config = dict(
    n_layer=13,
    positions='rope',
    rope_fraction=1.0,
    init_std_o=0.0,
    init_std_up=0.0533,
    init_std_down=0.0,
    decay_shape='cos',
)
Below are experts of layer 10 (counted from 0) of a mixture-of-experts language model. Rows are named router (the router's row for the expert), up (a neuron's input weights, with its number) and show model dimensions 0-127. Each number is 500 + 50 x the weight over its row's rms, rounded and kept within 0 to 999. Numbers have three digits each.
Before each expert's rows: a language model's description of what the expert responds to. This comes from a sample of Wikipedia text that the model never trained on.

# expert 16
What it handles: Early pieces inside words, often Latinate prefixes or stems, such as ex, im, pro, cap, reor-gan-ized, appro-x-imately, table rule markers.
router:490428483526424591442451447487519473607489534432481549560459540374549530469506503467543501428438523537495479521581611417513390502519510520495486496495528552482477427540441539557431519437509522390602476500571427542479518405410514563494472473423523493480501479451549557482500465469531546525565487505537495494545458553499539534476445508423487533406409611481571480517572465508535521466593
up0:520483550464515547531485460534555487517483586506513468575460515420458437596481508490661603458496543522507431533471578436491442522475498577518411513563502473473515475513470574500518579523469503551495516405528420495484494467534486464416515473511615523471493465491426559495391489388572580521447549489464450451495486552474565446543456435526453378556476522429507508501557443518487562594503
up1:495502431445458478411486448485443405497484548506458619518497582377476471464516538490485485497420501393518435501607472487466405450567535444546474546520517414510436437498520532478514522547494527490433448450466539431579420436488515409476551513589441517526519482542511518473477624536481560551498475537500424453564475504481522521445561496456479514461427513413461470557478591436511495590427
up2:454437532518495537489461537584612441490390501453560560498528550440531546462500501481509579502442431397464397433458487519429462573518543453513499403517488510450481530500496458502427509420514484434537476529635324375453448465491470582515518462470447553468483481492574493473450472452544473462474500432459514462451483397502537470451493521518591506506541504501513512455494485554547530443551
up3:470403511436477562504508493464512466538453499535531586585534561447493460578486561443482509505516465541520500539547490486519424448533469454492468498535501542482472458555490471454457438595594545431585408442568374509575526368551479395475523548505513445502524556477459603483375538488499540487590431612473522537538466512480476525521495498512546435429472545430528539525520455460563521499587
up4:521412571543506548476459490586557508507460508495475500595388566408552523435483543544475397551509424483566580524465480408481437507455481495588537579440463438435505470500483460445571472504493447461562473462478477441543423470516462560528538470502440474390510558538483511446432490518595569518513490461503509439505478470512514500577508388434517500411517564472502499573501464366500427535547
up5:526436579540443519487454504504471447567418492517506631473462520513555478522415508507482475411553473445456411520394627503546456515561592520506458533486409542485456444494372559538446472557470469414564471456482480551481552403449511518534527454495526523404370427503476501516507453442500549481551474499451496538525486450562556511535463440502493460483507515505575523570537550441579473539431
up6:516397489553515540540488503576518460502402535376532447481555497415438462448497427486459564476447548531547512508558547459518467508537496435572498478507502606475541532498510568503576584535484501456599422456571444521441519467448446466529547581430481486517504455498541476504437543525684414515475460578590491433585503491551472509492493442412507483392527545522524512517513488457545509478511
up7:586417541471410525403485430458501517480416546535540528456515502538533526506514580540599511541437440568508402527512566554519434492537549484539539430508406463447464509568464511504433484554530602481532501451507503574477559457384502543495467464483584489471512508476496541494444540525491492525534480466562476537470623544471627545496508453452578547445397489567553537478481469600478482438423
up8:541477395480476486482556487540451477486528461502518519519439599534526547465408519444474489558544535507556508474535529554505446511564524539584543437528472570572534498579509411517553479462479539503497518460414464549461496413478423490475411331476617453423462552404511539543455542470522542519551513520466524487444484554577556580495453533516528472529365485529490534609526450444567453488515
up9:405381605486516461415511550481521484489489520447550597521482529499484520530472498501504528474473546496524429580483578460536431528534550548497467542520406508515453579502424493510519578444554541473513565462510452524333527461450532566452554424443603522477509446550437505464444520470515558481556451470561532419487439499575579501512437525499519511438420547496542491467493400408518534420551
up10:544455487497490501425494463605495467476365471504493579546537487554373513578462560421527434506438471534514490474475424475535476466436479501518480418481576497482467471537426518486552596589478556531464451412504445525575435395488519541484485488529460506481466491385504680500441391489488505538554495514494528426554512467427571459489547477475499541529463513498505430475514482563580481477508
up11:565427592519397467481497491533425482574398531518416509544571565497437512562537548436550411469524517512484433565478577543488464512411473531491570490625562524495540509458415531562491513564573469458576476446590533514479396543426520456379501435477577412570493430464450501554458486480447442494530473447462418488488532489543553503430496448529484460517462530505536545479523492486456525528494
up12:617460566518475526386496479519552445466540446524471513465570510447491403590472497503568513506494454516486562569432467462485448558454592422464527479521506447474438569493520504476512611447497513571496536493640463446466432436445439525521446481520595440458526612498507563468504520489549482417557527533520547527525479509562434547461346527461512536470440501490420505469484474566455446538495
up13:485417464520462591425484570470531496478491611474464491489426477426443441596587451461571491471600441393523447522529541392558423475577472522527485527504405476486379440484462435537447557518549460477516510457539548435528450521512614475547475501509528459477478509515415544453435544483469503410492430607478437400495471526491548478489418529456476469435552511517464492527531499543488522514505
up14:518470524574468544507535462495551509493485495511475403522447514451557501507548572506532494416528427490506565506518622468504487458556588507599533619479470528424526466482404440500463557384488526545491549456497572519427530493499521495483599342508502414559347501553546519525495438541504453529425425493499455439583508446565429483486524469473512473552498522477559437533514538569528504489483
up15:591426513507413581495437571340518525517491542523413523501590419433473604525461497548521468533461490467498502505567547487537464502604599475481517537543529488419409484528458502442499507572467447492541530462504455548402527454456562514523471494516514426450458499471534538513506493510450561460523435410521393435437463518465477518506519575507566468506510506614506465638449506473518478448514
up16:464408517472492570479526491466538542566441564509569464410448495475445488537453546417546456458426458516527484433498629563510449492525512446517534544532622571460444506451553523548552462494524491440491485439496509507456434503460442517473414442542465553540418537404498563450495495517522539525554516492516549486447518458516549535409462425525509479521458475519583625529534414390467401400480
up17:505454610444542579476489516557528511519442473510498474559403479498492515462514498454517466435381541497493451469488510465455378520558591591491475479587558533492455499389481504485562471446577519448541495428532424547423543469430417429545528510467474524494461469505562527489543423475540539483476485534515464498630400489551543464371495527490545461468576510478573527583438460476566532520449
up18:539455562521490502527458498538481566495460541453430419490483607396517533419552492495420505453505526502526489623447527501432422518456534523491505551522537510550509503472415487455461499496516474395553406409522461469539535521529460425444547512525565531542450542481473553445463451417474635603480441449443513532483509493510578485479348409522463453551498569480504488537481525560428498583477
up19:451377515466447526487461574401490596502498613452377491559514532441545413492525547467559506488564447479468488512532469435479392514585515450494423528522473473443443539504516476527486603451556494471502484460585482514486533436452521490478442457497457510515534603527517672539503555485513508502463492473537441426498468503562565507557552529504467518532477434473478539443526518514658458476484
up20:504550460468475449423552558571446508498470514443553443532510537368503505431470492511565450458454519482553490517521549501424427452393477472498495524617551530485553500564514527558435551530357567505511451428494434522496476343472549520494528427520557507594460552419457599503528564463607556472493516490489450437557554499499516556507511480540523489465471495481472485541499386538517548562520
up21:446429451478461436613492497558451449488440504408494568499590562425468549556501498528539573459390483524537441516541445531457430422535425502599510423521496522443531511528448446384551533614479476486494350419518527515438531477445561480512524412534498499492451520506544522518536516532506556461523526533509568547472577430464504461563476467495385493564467531527468510527540447499530464570454
up22:475415451398545500479444486428473385501406464482480501470556513520523487516451565528624452517486538478469543563539611405548467401472585494516622434513539482478473548452408468507471556535498476468563458465559531475437515503492515522528518472491529394519445439448501502471501463412469546469560449526550515489581488538478617464541461460416514522502592483565577439510520482471533510400498
up23:531531496499435509479519483526470529562492644443389543578575490490423501503391459477437433441478496439602477601533579449453432515494533517525627515529537503517514492522500427592472548530499503429555458451510486538503482482433490413537510624507494449453575458442442554413447489455453500492463523547479505508549627508539535440561474503484548472487461554502464486504454406521524421496505
up24:509417508492485534463522522491505465501493502483594552611474487486512497459435538439495475512515555486497548506580548529443423564528583449547468560495524447449426438491386586524486525557615490503534487444557512543494532426486459388462516511392554448574553546437601463471456509536547529473578438562572435534552547595423556493528521506478486521365452546495596512498501494517537506445531
up25:571410440518374544575516469528477507553479582490511569517592477433501491441487465480570477516452533383490544551542492497514434488527499450503495491513526553432511452466474562489417494603445499417517497457475471515440420450487555506495489528557458479424526492409476515472416474490478396493558402519529415370520487515595519577505456466468501510399517408415459438468483542509572474473476
up26:431441455557380473384413581445468545512496585398503579519519479494516584472505548440548517525527502489445539616518569468533454518467595383528491471463558484463479541513475568570402575521448522386470533485487512486459477506458457435580490525485480488515518501380531490495471538471549488417542524533588432463574455550554494505472444537456541456417484475484449480519479571528541485469501
up27:476441487502506429511507483648570377540456597458470557499500500487487482599533509509441481609464522547432449528504514524492507487533540485438521536519410542517526451474469466491435477494548587490509470389605536541519457374503467529512557383557566546429548462521450532525412432579490486498535534530515474540499503494567465510474479475481525443521554560467523439479463386565531404447485
up28:520469584476501491484477547447615454552476419465513486526513518397435536465586543515545480456422550514541559510482573539494460524480511512505524536509623540382492474482502578527446548469526511478589520497515501510372435438522422517565476456459492450482494489455430555537446501528649489460526518543454480420576500550547550514413401494463617517429497558460483492588471518460507452528542
up29:497500524570467535458463560456478381520525542504501503495466462398502480467489495469535516523545473438566500493450569561498495451567535511596460572564587417497482487479381449523583524347484492521508438455576412504451436365449534473530519460483600485505453508512527492552475589461621433513531475429513507490585493526467522505453590503507477574486527508514509426517519514469494393444489
up30:562510485582447552457443468595576492458435506456533579571578537484494526505533534431525512484447485587513479536530616496467406526495528499529511494354523577406512505439508426513524527508455423528507604474573490509498528481479527512469516432442551479490470521521512433480511455568511496536550524510505536542435465590547533561454395413476493566418468462591605478463484493468567553475605
up31:562392528478515480522485458473463481512579547504450574476457596415516485475438399456584537498531532507580476488499535521443350459437465496493470480593482499468481492548470411443529519544509525454519417495520344550428472412478460471527482477528431446562449541364461553537509522427526575486495539583445498506555549545521526502575500509508527501518550448420541536529508479537492544597505